Weights of a small mixture-of-experts language model, trained from scratch on English Wikipedia: a variant of SOAP for the experts.
Below are experts of layer 7 (counted from 0) of a mixture-of-experts language model. Rows are named router (the router's row for the expert), down (a neuron's output weights, with its number) and show model dimensions 0-191. Each number is 500 + 25 x the weight over its row's rms, rounded and kept within 0 to 999. Numbers have three digits each.
Before each expert's rows: a language model's description of what the expert responds to. This comes from a sample of Wikipedia text that the model never trained on.

# expert 50
It responds to: Opening brackets, quotes and braces, and hyphens or slashes inside compounds, such as no-confidence, semi-independent, "(vinyl", N/a.
router:488488511527556487509512547498502501478541530500487515478587505483472477510508515501475482483480486525465520475515500486538488463477467510471525497480438500464478532529479489480487492451553480483479522516488463559461477528493501518495497503528506502480550497556535494463492491474541484517522506545489523506476490513502525504508482457509535508481536487501495506490529469525492533492514466474482484513531486532474490525509493507515509497495495511507507494542503508455519521508471474486507518472488498500534526509532488491508549475469472503505490503471565533430505494449511504487
down1:509523451525478507468539481516497530477490450505475477533477455467461494489477491514552506521504517490495484520502500483519473534496493511450522515510512464511537500500484501486531490519545523498544488529502522477508527531505485502501490466545469443488503469508513438517482561457484477495446510459509493491501464514532466521467550501500499517521525510528488468520524526493563505488519506517505489460479478451524514494491510457496524499494503491512487524502492538534487444502516508480527454484484560534500471477514511492476505533501508472478484518462515492510485470462493507496
down2:492498513472464442508535482460515540507501491494498504448518516493492500466532505471506490466498502484494482496482492478513515496452506484505506496532501522514482469471508470535472501481530492533544494506505514519494507490524525522504536548518491518477484474452505497486481572522489497558441491502535490516442476511495484504495471444506485484510477452470498482512508501490517477487526488472471553496533484477506490496520472553499504516518506502515528490508481577547467478477511467521510515484500538492464442474469468513506482517499512530526468538469508479553470495490475509497
down3:482508505479458486531503505503495517548492509420531526470505484507512488488497495540499487504489486498503526475531489532492471529473508503491534453472501511501528523529516518535507462493461516455520474524519505517519474467509437548497499536508477493460483476490526550494504527499509504481469510510519488506494498532481484483497516469475529469534479510492509501525483515469472478473486509500459506538462527507506515506509453477476465517498524516459511499475502485499485503513551550512530477455462512499494489447522500506419550533487531528529510474478545498483488532454495483502
down4:489516517521508488510517476528513484505504537475435492492556510469538502519517565476469438477497483510484518522526513463491473471519503512484548480476521506495476501489525501483484478543520496522463472491461443546504464477477499504525482504500538476508486555500550447484477434484464506517495476519495489490494517529510517466509515463512512516498473493498508500496520456481482497502478506467517487548485499502527473521475453462526498517497469539490469491510485515503505501514485517486466540540483523505534511564490529467527523441488511507478482510488510518482522481498483469486
down5:512484530538498499520500529520512533488470552467501493483508524531481564469525513507496468512520516514513487481495514446544520514482488512487470449473519503491461482473539520534523515487482507497467492526487475473540463444472481509459526531528536518526467505528501523533544472502494488537515495541479495486493509485505506501499472526510490514524491475474520530506489483530507482486495487459455483454446497519549478521532499518545493515468480487506513534510522491490498501499481478480500510491486506565531492515498476519463479509479509493540485507507499552550565527533483469523
down6:539502483488471511492502493503522520482494511484490492491517498509516519490471494499516508541457492536480525508512525508529497503511497535478497474493504554475482517480463512530502498479520494501509480503469464498470514496527487520510458519493516475481476496539459466484472464489528438542509510496534520488549492475511510548532459525503530495499506493511495461528438520523507533531510541514512522500494479463512504502478501467532454505533489511482482504433499460482494511530555518480557559435489498542533475531481532510510509498508507477464503571499473485449525509505496493515
down7:496494540504518508507542532518524508464527481479491527495487497492478512500490491518469454501484483496479500579446468494514521543486482473530450488499498501485482516522565493513494480493504553504492496496517476480493554497448482502471537510479498550485495487500547502479484434497534517488506491493477530519495460512500523472481548522485485527531512490522528457497452486507531516542498498530498472498523518453483522476533494516482471471495504497550485498500514569504549461483516515465472492518483512552475510550511495517511483466489489529509480499521526480501476486527502493490
down8:509492482509483534518527517493486522478480489501483497483453475513512514457541517465499500495520534515452486528495506497465490468513504503561478520508507503537513522509531516545497518511521476543473550477501496560492496467464521504514498468488493533505480464503467466469484473474478506468510529494513493493547487504545513483482460484498503488474547454483541496525510495520497538472493469510506521528485480479513495515487503492487442490468511496467485487529465508466515478516473587515502487498498512454474522529498545491515515549493515483510540551514469483491537479549488467472
down9:465551565486473532512513504479498527516560440481477456544463497500499488509477512522521472482506497486522443528452489507495502530514496515465474482562519469473504472473497535515497521522471502516441469491520496509513463485458504462494508475509481507490564513512510546526512525501495501484526459519471498503505478495494514520466503447497517511486549516520490483500511522480504492490509491524477517484499477482469489501490517533421517488512503502487497505510498502464540484525466541502500467513533492477506524473481454484486497488461516485495535504505519504539447476497528527487
down10:483494547526506438474504520456559462450514499478496471492503516435495527504484528539481514509507448453512511454488511477540488512476516538542490460522503534510500473502514483496510500470490490540515501499530518500522519494500473536500517505492521487482498512511495494491490497550447531491506503504502507519508536470502518486500519491488535506519505511476454461536489517519532498518467495498540473471512479564491488490529523468498470523472479493495517449482528505508538478496501509541515521467541499497500471502540469525482510532487461547543475466506531516503487513491558509463
down11:500538516489484511525527483525505490533508452492475479513496448491509513492480492550509517480487499478466490515491550504477485532538504481528482531488516463516507473513483506498532516543487571516492525454492504473489524483518454488512514444510496477478487514463457495503514472510495546497496478515475465463491533494525510540496475525503533533551528564506507540512496548485472481506526493477517478486540514494525467510533507480485541530518468518537534513467519483444496488529497478491525499487461486522462470477463461543504509467454519480524524497516533511500497494521505496496
down12:473539500534511519450488508502437486520501498520502507516479463510480514499505514490441509477551462495509483558452468490485484544481511530492531492485550524532508517488498539487476477492529474463475513506494465529519532515501505495522534501478518487487491472551493481512537515484483527532507486524520529537437438537504522498448486497498531489490493490479475485472503507500482472481496560498485491535463504497513491489492483515499479537505531495483473520535499539510510519498488472541523515470543554514477547500478481514484508446487496486561486518502502470478520498515515512506
down13:498538512547499518529481479546468522506483468476532467486507516497497523520490492518509465502492535502480534515463472489500488512461458469470485472497470464507510526481512474508512489482492485482483500484555516489488510504516481446467504502509555496482521509506499487490546520502491476491396477479530502477511490495468503491495524530537518513524518511506511455492494524481468498524518550455471481500475499453516501465455498520520517524529535514553502487480523549526532530499535486501501472534483495515485531500490486456472504517512519456529523521496515464449483494475456492531
down14:522501455533468508487521484483446507513501472517488498472485438516530503478504501503531471511522500481476522514517455482485492486489510482499515561493500557504465512547494491518519488460514472535486473497543466489486437510490469477480519548494480477501494492548483480510468548514520510492486531529477495490497536490518515499481512469520490541514454474535468535557493521537514519467512501517503493495532434543550509542482478483529489468477486521530546522489454516507511507518516486504502509498516518521502508478481549502475506501498500482460508502510527472514453459485487530517
down15:539510498543456519510519472555505499553488497488491492596535528469513501522502477546486510549510510480513440470524484460481517494507494495533474509505494506502517527486524502463513462541536458467524498512491512506485510524498511545490454467522533481488499523467486476465524490507495508493517490476474507505495505485509447538464488483479503462525484482479516506470486477526540459511507527527548490466480523531464478468516444558457535510510487469536491486512489511459530490518491508507494472482472489515481482504545502491493492476482508517480496489479527461499504500501494500515
down16:488502496445520524524481481497479500449475525530483506497492505525536445497546534494463501495452465506520510523493497497507506491496502479542525534469531534518515474454503522480473485570496460510529504519466483506485490540509490539506496510482494487464498524489543494517523464518468483501501452509517471526503543493473512525492529511478538514487487508537485551509556483462515533528531523463489479497464490484544483495479472471516553508515520498507501510450538520471514461505450472514486481489476516495486520519504509504484576454514493509468480510494502525469488497482496508512
down17:465550476507498459490487462473472546531493475507501484513528506566554481514546486489494518503511455469471504503515496517509494528479463484532476495521478468511503469504530518523493475477494484517490487504518488526514434485523459479520511488441501543441490513510502470508510484482511491528479555550479478500500527509526493488477496503493500499468496516529495515479501455455516514515506488516470446500477523516537483502469493510476518479529549493523441508474515543499478495493470470551496535521505447505515516525486522477535499493499536474488501537496502498546467482476507475483
down18:468485495453504484460454478507486531497514492463517520491527529510473506522523506505511480495493511497479519507484483485535501546457460522458520526480473489487512523501506474490472501515508522505530415528520476503508578524495520460503513494487530482513504535466529497498480515520544482492457451478497491515522528499487488484526538488497485520512463514491473473518518540522475526502510543538507493531514498477520496471488480505523507467467514489576506537486497461495492500487520465512486467530493466478493551536489500484477530504522448516502530489509505448437487485512517498532
down19:484506505493502510519484406518505499491473493480457495488536547480497424482485518505461564522545493465521523481534481521510498506509518503513526476510492537512544493539537485545496477495477505496452492512517482489472488531513497526422511472455516480480516495530507481487493517479489522514492489488504467487481444533511508483452524517520482457482494507507480496520469531531471483498477485534485520486493512511491475520509476495509484480552499514487448527515465506518496517499488521513498516496451524453517496529503472499526482519478488481484439537506499499490493446496473496481
down20:553475496486475506452537510479512516519530481520545506496481518496550463530501490505462510482532484501460479527505422489492529545566468515478443499512480482528469503487503539447479552495527518518489509498491478499531504512514512443498504493508497520485489491483499507518445514528478496486529535492462518444477516516523532494509499511498484495472511518478499532514519508479523507544513513538507453521481486515499512517494520501493518507503477472504497465484505439481563527479483510513501506535500458564493482465480483509487526493501521540495494507474523469514488516515535478525
down21:478532549498474486530523551472497589485461497510507512467491485502522496466503504500492524488484544476529503574485511512522410480512507460509469484470469526482493514484493526501504507521479479510490533495480496500515480480490511479495527522502492557515527488504471462502507507532523492487524491469479487503512499481460483556511472504487485499502472503490470537513515513513487466456497497525517478516478552498506511483523487515509493467503443479448530507522510530500467467525474505528504509518527544523496492511528518510508466502517533465519511481516500480516504435497519440488
down22:509503498515481492489519509480501571504517529498496470525529503517461529521494488524475512542486529490488520497529534511537495548554509518477452482470500488482444511506508506506533471516516485514486457513511507466521459482473528508476536503516490518509459525471537541480532500476514459461508516528511480470508470506450461449499479526508527501492499492491481493446519490510520455499501500488511534495490540499499521498533495473524529499528508464437460480530532537545550466516500486498500485468525490517487491505459468531528474520533540511476482504499494476516497499518527513450
down23:531477537515495479489473461511510489507499480476486535511530545517490497481465468499500492516536513470526506498533467467493514487518438480497498475492494470522523533480483494495538478518494518510500485497514462513476462483531554538500475485528516479541474492473490486452547483468499493463493561526546544496518459539519509481494510467530544483476490537458503470482507497477502476489486452518546517537471506512507543511442486503469493496509514503497495473516470557531502506516532495497526532496512501513525502519542539532487487497514446543519484525497507516517484522535529507471
down24:507439457501472492470454467472474491508502507489452487542497497500525505489482490532515522487527439470505523522494509558500488477501531494459491543514484526508479525468466521476470455519484517466497496520519529487492516514503502499506503500537504478465475500474465535480565481515495478480533527444493490511509458479515512497495540546522513525471502481472448495498549513502481512453495477521527476493458509474509508497490444475520523530502518486501513502502468504494508475512497523549541547488520503515511522516535522531494483481487453489527442487508541483521478508521518493526
down25:487482491466542474483484483488511484452534516477521497478485453514525520563518513469547458507510475541506525499486405487516499510538502479492492482521488491465516479490511541477504477505456482440539472527520500529469528477532509487508527497500490495501513496471536530514466508518485519504486505492524490456551490514516551441537460445510497481506445495503501475469524531514486522495531467502521488493466517465493532472508495483494518462512526530514469521501458516538487503479540463493491488509480500466503510520467516516494488490522479501493484492497490533473502460513506509482
down26:518489478531518484516500465520495539493512478506489487476534583506449528481516524496504495511503483513538568518500487481518515531559483524450458510464528483511472490485501481508511482519518487512528492523508499506480517546458485484538536501486485481517542514537479535541513497511500510488499549495481492517497479511512498428493521496493531491497475461541515502492520490494506467485466497474525453496494524504454481498522481508487488440517515479508548522507488475516494474506519530508551438523468515519545503504497536481505486501534483473516499536456498469490478534500479504537
down27:540503481544501491497487451504470495483509442541503496528464507529503480483520469462488497504522468536543487498468478498508509512487498510546475539494500476505527478466463445458530468518487500535479500501464452509500485491524485528515493470508466504507460553514554510515512488509511503475523507525538530495445524479502476497475528503490460499536482467494536504520452437486530487515502505512490495507516483471491474445517466511506486511500496504520464460548482536493510485516536493508508514511470503494521532453558458511510503496481461506504492494477474504506546458469514502518
down28:467512481493506519517478487476537526535526491479509495490475506497524494527469478491477512455486508510521496499492515466495498566527496479474492490527523516518490487542490531471488467532469480562525478565465513528456495503514501527535461490504474511536529513497538493497476500538519534480475521539493515527470489505498544528492487497487517557515506521506496518480534517470441472502489509480515524469553471532504538478477526493517507479490553511490544502506481470497485505490515484541509499476541521532502463498492495452509506487545431464498495498499499540469533515490490508549
down29:480539546470518457554476482475481490493502485480482508501477522557493466498488479522485517503506461475490510531519517517511488485488496502504508479493534510531499469562463492481503522515520511513488452481446536485543529480492514508520492536518487538465499487503505469513535447513520535469507553460531507495511462509529508503489519487527543485471493495517440490496506521502501528510537491474518497491442531525552482509498518503482472487475537529509534511491558502500514476482511506463496494508482533506521478491543454482495489471523511519497491570462484487509538504496477479540
down30:501519471460536453502494466516524514471517511493458522491509514466484528506516484529513471478501503496497545510497526521489527484570463441498468533473470501517488469468505493527481485470517525519512523509507529490495469515514422488507521536491438493521533467525495468491500504518507501515505478498534483494528518478507504492481484488490511451485483435481537521489480554550498474462492490492497498508464494510486472482515519475528489487496477496496503503525488483480509508515494458490495548472539487577503507495491506517517558456566505524482493520464486503535480494519487472514
down31:492529509518517522497437462546503463502473498537557448522506493534492490470530510521479531499497477505467534506531488469486500485445483540511466496478509468545495534519500509441480548489500469510468485487499481457481519503528521503461528526477518537528502506500484521522507490504499492465513494513525511472509464530493499523529513512489492467510507520529530486468521491470499482529478502445501493493496497481487483481466512474545510504543555482492493481449553475486461495538516511492534471506538523497471480493495450483480483529537485547513494454527527484508518477485489491475
down32:548547499493461485501538507470459523491510486480496490467529484551474476489527501471547506471507506475509529508465475533536474490572503486521532501478515534510478506496514517542499520461471464531495479452498552506557476472550472504479463530539520493485467480517477494512479488501495525507487467465474530507513517498504523499507506507501497518516506489452489498504528508464489466536511525517522468480518500430510523548519498506534529519530456486513496545491525508544488462477506477526502475508482489486458507498523536470536480478502525490509464502521516507492491479519521513537
down33:489493518482501480508526444546472498494487514506502512516498526456457574451481476491457476516522495471515486520521548525513520500512465493495484511450548500480515478472448514545516498483520504506478491561515495478496502538519523493539483517505536478469447477541535507496548488535507508527493506531499479499499557450482507474485466468519490451539490510520492473489500486519530485426480514512493470517485502516513462497480494513453488538492541489519514500473499486481521486516488492493487480510504473507478497518511486475507528521489479490497533532518493506471483535546507458509
down34:515540555502478497482515503491498469458487471539511535472488449487486457510514502442511544526481446525482494477526480532501507525491491480504551491502467477513502547465517517499490523495507510530521458481517505526481488506500477526538513497458515461474485470478502506508519492488487503491541518479503479488507491550505553471491468496481564460459516458498499482486508504507494483514462452486531533519481477518512517548489554508484540513460496460509477481518474538511505455482492509546536524506499541488476520519488501543499513509493538510471507499495510484518512450524497500463
down35:471508485483484516519515485517506527478491520562470502503479468521554501441480513465462501487483491465500501496491496488475476555535490483475499534514503442453457506498525514464480510509560474454509485466499518523485503546494489484488496467538492500462524524490431519511446509542507490505499490506475506453461474524502502502470470492500516482486528485533464514426479510500499517494487507504527533499527492458500479477450513502495516462502474486468494534461471434478509493496495519519505519492504515529486507480512497480478551487499482508497535471486497513507466543482500480507
down36:549474522528528530520502505488500483493498511517485460517493533462523486507484490497495479517512518527529498512470501465466496479502504429511519491455492502529552534521567480508502499468507436509505488496483503461464530473496458487491484506470516449479486548502490500491525491498508532547542502478500483514532496503496532483485474499502517527504451494477529504490494483479467475460512512529489517505488551486507496531494532451519542477510509476453460498524528465520484525437471534496464480473488480528469500481538520509500536467486511485488497497492480440524509507526504534534
down37:506427522513493518497510518520529499515501529497501507532474501526442497468475459490509473487506505474439513518476525487496511525530455495465445511497493505495542521523528480506446517488506545523497504476541477496456497524519475519487469498500512464512488544472455494503465512505503440531502495538493509503485548483499466466513515482519487517501526454514520485465532521496475492435476534521502517465442459482528486481487470484524465464477512542501520508497513501470464511531526494497505482497492510496478470482508510502468510531502480457528535473477485474484498519490497551509
down38:457499497533485536503484488510496483515493520494516506467491513505435444526500556479481511500504514496493502521507495486496492508472512519501488472501476499512494520552551518523505510489494475507472506520449532501473459483548510529442563511483545493487449467518508511498486502486488450482484512474486535463488455497518493490472523521561520460508486532466506508505487524496536511513517498505488518503508498467547512475500446486514489505484522523476478549479509537482562494476476498554512556487490529540515493468510536463503484473516489496498508535536525464486518490520525482514
down39:505507505489518474511506489481518504470482486522508515484512505547470482503510530525516469517496540486515493494503481544504523508507518527524475492487488442468474512501501533501487488503474498491514509522513495497565488530464479553473525518526513518480513504440522502485522533481446472469473477503486453459530494499558498486515522496421480455477497452522468517487503498535485474469498536475496512455508472469495519493492474476528494527516489463512527506463507464513500478512499481433522496456467524523477446457507503482476505527539511495463516525539493488510534526497484488468
down40:496492505546519536484467506521477507508456533458553489493482506495523490516497455512450516487479518515487464495493450468489522499488457465517512489476488488480536500505512485494436505496491512507494509500532505535472512518521479531455522499486530485537506472482458540491517478507511495467522489511509487475488473559505506462467497490550516503575476501532509529466506454499444488522503447485496492491546494504549508439443478485460497507519527504474500502472489493496533490498501461498479545474509525495482558476486503497508500491497464471501470520517503520487505495513474509463
down41:482523504496469484453523482456526495508488514533427476531488478524474491500512511454476501543470499449468496465492463465469506494503511524494528484520484536536493522543493518502512494530525464539508503513473521530519470518477549481506502517502526494499559541457510473517512487495504533511463489515514499503518531505516499547473486529491533479508506486534491564528472481499512532499548539526526468482518514456512518487502477486498535485533469509565511454535504527468507496454466479458488503489488497507490525479499511493508491524480495528490484475505517479505471500562499502526
down42:461484495504489473510462497514459520571503475489528559479520527524511518496521491442467479540493516490537495491460487484516524518510532463530457471469506470498516512525460535517479451551528464522482492495474536483485501515500462474489476529475531495493460477517521484515505514510521528474545470518490505565489507490440527551499476506478496498473484504533510477501501494573527502504478465504481503522503486482529491551506500497496504518514453474499495523537491464501482458486493514503525457491514500545435513486489515496488488521508491506505508537526503491487523509504502490490
down43:521492472512483487515479504465475466485488521528526510503502482505490486480549496509513479479474517549542512546520506475477557503508497518503456501458484519519493489501495466464500557507475505476497509500517492493519504475511517545526486480469473460548497511527471527490493482525485550471531506533476518521482514498523501594468518500511557519490535486462482495490465480507512507483485500504482516496517481522488521500461501534457548550512494532463514458471489496499461542502472529521496520537527519465472471483491479459494495511478499537503531492483496548501473482496515533453
down44:487516542481483499478457515523516518507483520548501487497468507511500531482544516489479482500524525469513463483485493502521537469468503493501534536485542463520540493536494500496520537515478470488490504485509508495532463512446498459496508575471501434464507485454511496521526487486485474495547520475502487512484472486519517515470533471521478514481468502515457525523462469537490506439519457532491508491472445498512477486488466478509500482484476473495500462514496514497504530529576491503508497502472552527478474486487500488515537486518476469541471512494464502510505485496541511522
down45:516525520478519521492524476478504484492489480464533491486472467519492447475500457528476526498497514508515500519474505476455514505475485506480492484505484491542495494497536480503494528470500447474453511443515462518521528503424538518514510469495526519514514554463483525539526480514509511512511502480515523524516464493497501490475502496519520545497481553484546534508570506524482499474466487516507454516498512505527522500462435504477455495508516502496478539517530455464502527501504515492474494542503477504536491529496483505539525529505527462522547506479492468537491507493482505458
down46:477530474506518512507490509503515471524516468499470498506474529501492494486486520544491488497537518518460516494464526541528491486446502501475493465472498505534487504515474520498507477504510499478490487514491487520457508497554507545469493510510503502489500457507497471510506515526526481446502498472511523464407515497498507533475476531475511524499525508506542509519548498542489445502496461474503492509491474514510489529492484575546477471479480473483481520440503506532496485512495493467500517474506488519454520411515491459505461484489468520509487547481455493513487538521494498506
down47:475492501499525523495538498447520536483519504482493504456501461518474486517501475487530426504539516489512510515497536506527486529503463503460477466531511494462489498492497490485487505509475507483509500463545510534532501499427457569515553473526470535502525474505505490487504532476494487502516526488504482490519490525490516454486498514510497502497522517487516422460511493536430515499497456492505476522486527505512502519467436482473474524450521527496496526528478479467509505482550499506512503527493477521511505505541491509506494507549534485508485513474463518508477490498459519501
down48:498477495472458509502480528482499448498481504493482484467547513516506474503457503527483496513538525504479503537548527508457506528447508502482461501487474454523525489511492473508489476459532485530494535500485458538538532483506506491502486525499529493484544539491496466497526501512517536461550473508504536487511535532473492524516450476540478498491522520501520498510488475535481510516543502496493506489539495487514455495498498508523529535458469488515499490495518516486475523556484505496477511488476505550459459491492536504472508456458449529483509518544478516444491465534480497483
down49:496500522503469479482513527502515514519466506533477478500474466526508517511502499471499525504452487556518532486530454507489518487490537498507521512485480485486460527504503495494471518445499515512555482470477502513525489547449502507513471484550502493490512508450478529470518493521469507484518470480447503481488472480524481536505515520483512457516491522487451520500444461463528502488517531466468522491537505487546522477505474512481531537534492485517488495474497497497473511490517500540485494485468451526544486505539456483540487485550501504517542504536515525444479531511520466532
down50:516509554534439487494519508454510515480489506498543533496442472474518464486501474535468440500510529495541452514482462491520486495494512528555528501489500551457467459513525493521482495530527508497475480492496481538505526475481494496518505496500474524483504486528473496515464481471567493481499508478537522489533472481503474459473495507509519512525510473493518483548477446498468489521524467498488470501525508479501517491489478527515432503514546539522505537554482516537479522480490479515495539504498509526506482477484497512519479498498499476477478528437495501517518480493519502510
down51:496492454490529519505521499502444467496470501518507513466560512473500514525485515521554466526509527434496472485471518517521474502546509483499536491483506463499478493543529503519517506498496513536531461518495490517454471557526517529515503489496445504478534526525531551465473477521500489490471513515495488478510473484469510501482518507525480496487483463495501440537511459463530498488501529516516506519511452473518478512508501469478513478511500545498518514517513550523533462479494529504524493483496492505515495476486538520476458519484491459543525556458518517487520496538494516502
down52:472472487485532494515461493474541523513512470517503481532560496484529450504510520501517513508539473491513424501461547518507497485516492502500446480529555490522482510490433524519491486527464532503504508513512474479476467531479534514491484533532526539511471439491535512543505473504518497486492493491503500522493499464431489518481502496504497543481480516482482460492496525495565520516521514479506498518468501526469481513511547531501496505498521529484452472496500504471501511482528511469488486545505531469514479510528487512470515486493516503509489449516496486487435478503514506466
down53:514461505512482513484513519481463508517486514518475512432498537528499516476460506561517449565481454534520507512475470518514457465502498508495461512509489500492473522526502495511480454500506499492480469512522491498493530502521522508508501513497481487489538534514498525490463500518449496529451502502519517481479507531538472470501493480488482446527486514537500501505462486497529477500498452505486542529542531536497488495510433491506504512511511488471520549522503507495466509495513554485535466520473491561502489510531522474508538511513494493525529546506558492504456528489508510460
down54:521533531481575498485463526504501537526483492492518481488429524509466458493527511531507508497490485505512511517500545497494513460467453497522511536504506511486496465485499565509471488518494469536550469485515490496500519504527501483532544527445467482505533473474475495527493532483485461536511524478500540517526498444511522515479526516466493533508506518481515499510451469499532496514522531525497511498532511503533518472483514457534502483486495500513504520474536461503485540513496480487512483484528473526516540499527500446489515471541545465495502473541485499514466515522519521478
down55:462490537506483511543463511503522475482465560503493529514501454529502484521502476507511475496470528488473502492497482501485467481467464546559568475484522518559498537503519481477488548449529529463509482491512526472510490521498459500514475506524497487508511530496550511469481508527492488506542455500514485551516532499476508482503499455508491526513533482499474496522505512519486512528470473497463527484562485460550523504526483537529491539499495506495521508510469517502500531502483500471493525519489475502505513503497483506518496529492488539533513499424501505499551459512520496473
down56:500471489483527517494510490468502527451451476508511484522486440512511489480485491506509559507514553508516550536488558475495511468494487479510505499523492486533471492464472489485482518496480505549538506463444500503553490514441451519473498496496495480546516528493480473522507502521514481547496523505491495491508485511489483521510509480546512466534509460457506462508539500481520489519494516521483448499496456510516496517501471534485463517504485469520505461479513483504520490511527484468486546531529491498468513498508484490516497522511498505409507527492484498469519546497512469542
down57:507443463506519474494502500487492546478517520461490506515473510463505493450511504504494463507532488528517492513476514494516506487504511517516497497545467520444444515474489451483531522509522503522503474505491490440483492489470472478532486494492481461507515503531518448491482548511512491459494521457498491519505514520513505513481516497478525480432488470450552501462567469519528502490482492429520507541488495476493484533543497482537487496531484532514493531475490489534525466535523488515499474496504521522496507493537478519486478518439513483467511494485481527480495480488528534509
down58:513513535495520511496521485462471487467527493534535503499488514470481483517539519508493503435485509533535532530463489499516525528445481512469520485492512516482502517502521521468470500507475508518459517519498485530509482459517509498530497452499542490495508553503547536468516518505504505512527491544527487510515511509501549481507454483541529499533500442450509462458460484543509504516523473510492486459502455495584497454463466496509529496489481492507485510522535510530485553459477495477546524502498478510506484512487529491519449477507514530490500504489500508500491476497478520489
down59:532525489493490491511496445474495486463519533522525508489495514509500504464491500473479490491560505537494537500444518533499455534477500492571559507495492487527499504487523499543514484471452501471501495481504505449472520544531503537469519524522472508488470525499537536491530478484520553504489480531502454526494515514525484530490515528492497476482484469504517536507487514462535492527516517509510505462498473444426515516491472497530517460519513525499524525496510502510493509460478492514475482502515506485511459526492499505503458484529526543518493431516503473510466523500501504465
down60:503512529520491476530490498449508481470503501539505503535506516514493516519506464501487459490471444488519494536531466557534496463527505510482485537481451489492518490491523466539517511481500474510494520489484478525493458468461535542524521518479507435480504529480493514555500498534499477479509531559489483515497506506487520507500481519527525544512511502492538486506505494536510463516533500513478533498475453469455530510506513501497462476484544523504523524464510531495498441517509457512483538505492512494522510525519495527557502448521498520476506488490535556503484463479534480506
down61:539483469518477504523512517526488519508482463492520499490467517529491524512516501529542509484486543501483556499500541494516526485494522561519503486479488479488465507515476503464532476503449516506468510523537457516494514485510509512521439507502448531511473493439527465515483470526512526469467557482513475505500496536476490518452481521476494461500485491534526497553496503512486505492445493486458476480491476470497506527518504476499468492491458479505540482476489504532513490500508468525500508493480519463507436552457496486480463511550472526488493519491482497537524506530461494486
down62:515487487518527510491487448521453483517490511482492505503480495494494564484476518508505467529496492475433496498513509519507531513505518507495510483482547464494523505492520532549472483506477559501480519528492472468502488533491476516505496452502532509465482458497514511532494456536462483495470500463522535487460525483511495545478506485520477511489476489480466514480490489488536564508518518530501498499493527535500495527461466548487445550522513460472486534457488502506503508488524461501496522538542479474510496528490521479474504506515561484494523456517511493481509462493529474548
down63:520541480492522542502502502481514471492473517507509499495461487499512492536486526469474513484477505520483498516536497484512481545477501485500461498464551508441528524491527495465521522529521511499511509464509504507529491520509479527518526495504499486500457534499504521522538504499473471532458517481483539516509498461508511577538529509454523459452477543514495506476504486488466514519437517537506497531477519454460470495470456507523461491485513503544562529514496491502557470494504476500512496521543494475523469488503529499479465486477497492515493526534517472507529518465466522471
down64:485496489548496495519502536551543491493480529515505491492507479483506514510466500471479528463503485504448531532499508487523476519509499509498516460485531523518456560507462486471562484524525502500504466489506477469482460475471507514504506528518498484526527503517526507509498479502476496513482480558506506492485509494513508509483502449476531532484487526528470471506530480533505572478553489529539497486432485489517505511523487502462526519479530489483540482511489515511529460502461467524557515520509485472502499465507507499510450492515521509471459570512496479511544518526476503476
down65:461487466501489485540449475466459515498542463503478483535524536517459508483466503476538473534504529469421491522535503520524511485514498473522470490541489482508465513506494512493509515528463512465501486537471516464523462554485488475510520480482512511503476486516490530510511513493479476510470483523526518504475490517475526515497510491503520483509483507510515469533486463456535520493503515494492465444486494488462517464483446504516517455486458508502518486485475505498551491534482526486491477456511490492491458558496507480509534457522476509488509484532476451534456467516509511508
down66:500455481459481467524453503519495509492468485571495503448500481504522533471504484477485503511505508494469478533534533491507520498489485477503512510493485525513511505501510528479495511516518496520510539492468472535521514532534477463538469502515472466532494494535522476464511532484483522516527506426508464495481521512444492490511500502489446480443476532494530490515484488532529500491510520485533530484436525533509496520545489476525502498558529518499454512517501519476465443495485481532483472506503524491484537493509484533492469494495500520539526496508496514449493511483502495434
down67:540489486510501519484435541528486502491497549486492533562508484455499523536510503539504491509506528514487546517555537481472523599524499521507467468495522485477488488452505473470531546515508517486515479493482512468514483504497536525517451484507495524472541524521504507457469478461505505476506503493517495504545493484495481468494493488521511508506514510520504498478478485519504498557501507513471492499462486486502483467525520533486498488522544500495519465458489532505493496475513502548480507480473470517503469504478497468552553491533488496515474536448477510530497525498481497524
down68:483493515509492492486496460489494492448464433531536524521504494482508542535494506509526455476511468482505492522468467516514505468501485499492472496526551441477505516510476533513482509544471502471523497489509513488486504509458507509505510458477536464487511488523482497532491464539502502528520475468483524495495478498546504499477483489508502510441514526464535447465499495542486481481570481520492505469489520498504538417481470528466519481485449509535510512476541477507516523490498524473533481523501498472516500476528498494465505502491506475519437496507487520481506506469497518458
down69:512487478522486468446469491484451483499524463501461507528507480517502503501510512497550504521464515534488485511584524523473471499542530486523542529513512475496474491504467446530465525509484493515476526533466516490479527517500501465523480556518540544464522524505488535510501510512493506544513474443528538514516485495482473476504479496514490495515513510488499484426475533517539533494465471501519516475507492464519512504500522522502476487498487520520478517504543534478511520521470501519435492500512489513485495501532481521495533482527482460515532497483451480493484541511533494519
down70:493498522475491523553483464487527495504497500527503482522489516531500509496515509574538492501480543502467507455456496524478502502516501486511554512406527474490495509515443487453469529513504508470518492495511505520488493510543498471488483534537497481515482508515482471506480463501514522494501459449522517463480482502468438526479481494487512501537489515503496502482466454537500499508488516508510479462486506510513462519517481446495468499483521504475516421480492489469519434470509518491510522492506524469487504481492457467456512520477480531496487487490518487495521488533500529484
down71:526525522442512485476464515478492494507480469527437513520490518558497463505508487468469469528544501490483518471511511501473448498524508470530505500496515501477476492479450496514510488470523472519506480530502476536555518515500508510480498545464486497443488571500504516491483435507514480543484503543522524511470476548526445504505499499498485474496488489515531474538502503490518486517489529493481543472477518508504523536485539486496469492486493497472470470501499526475464509476466495488491484514481504472522491503504487481455496504494513550462487476460514535517448453481487517493
down72:491474416483501521514457521495447468480508514497469518496473454518460521493505524534489512467527506493479506537505525496495490490532487511507478547522528525504527518468494455519542489493489511493512501504500550501529532554504464492504526501495461478495547506519495456508529476505504540481506521501518518513508532473436501526504504520480507536476492480508463512533518508512486533505479514503477482483497498503492488502525468493482499550504444513496477509440527501451490561514489537511551484475487494459491473527497481463503503452450514497486542532498472528483487479520499490528
down73:506547513525486498500517473551504549537477492504468517495549484495500545520484495500479530536495514481503503445463475538459504492496490451474546497510447486525474544551497550496531521496527496482544477477487516491481521450550516531504546508477495458512514531485510466483493484459539479425500514515539468505458509517489526490517532469523523503525511524494534493505519516490483479502491477484535479502511508481488458527505516527480482506498518472500508492549524489512517505471524538489527510527468527523535504495525535532496502488488497500474451493466510493508527522484485523503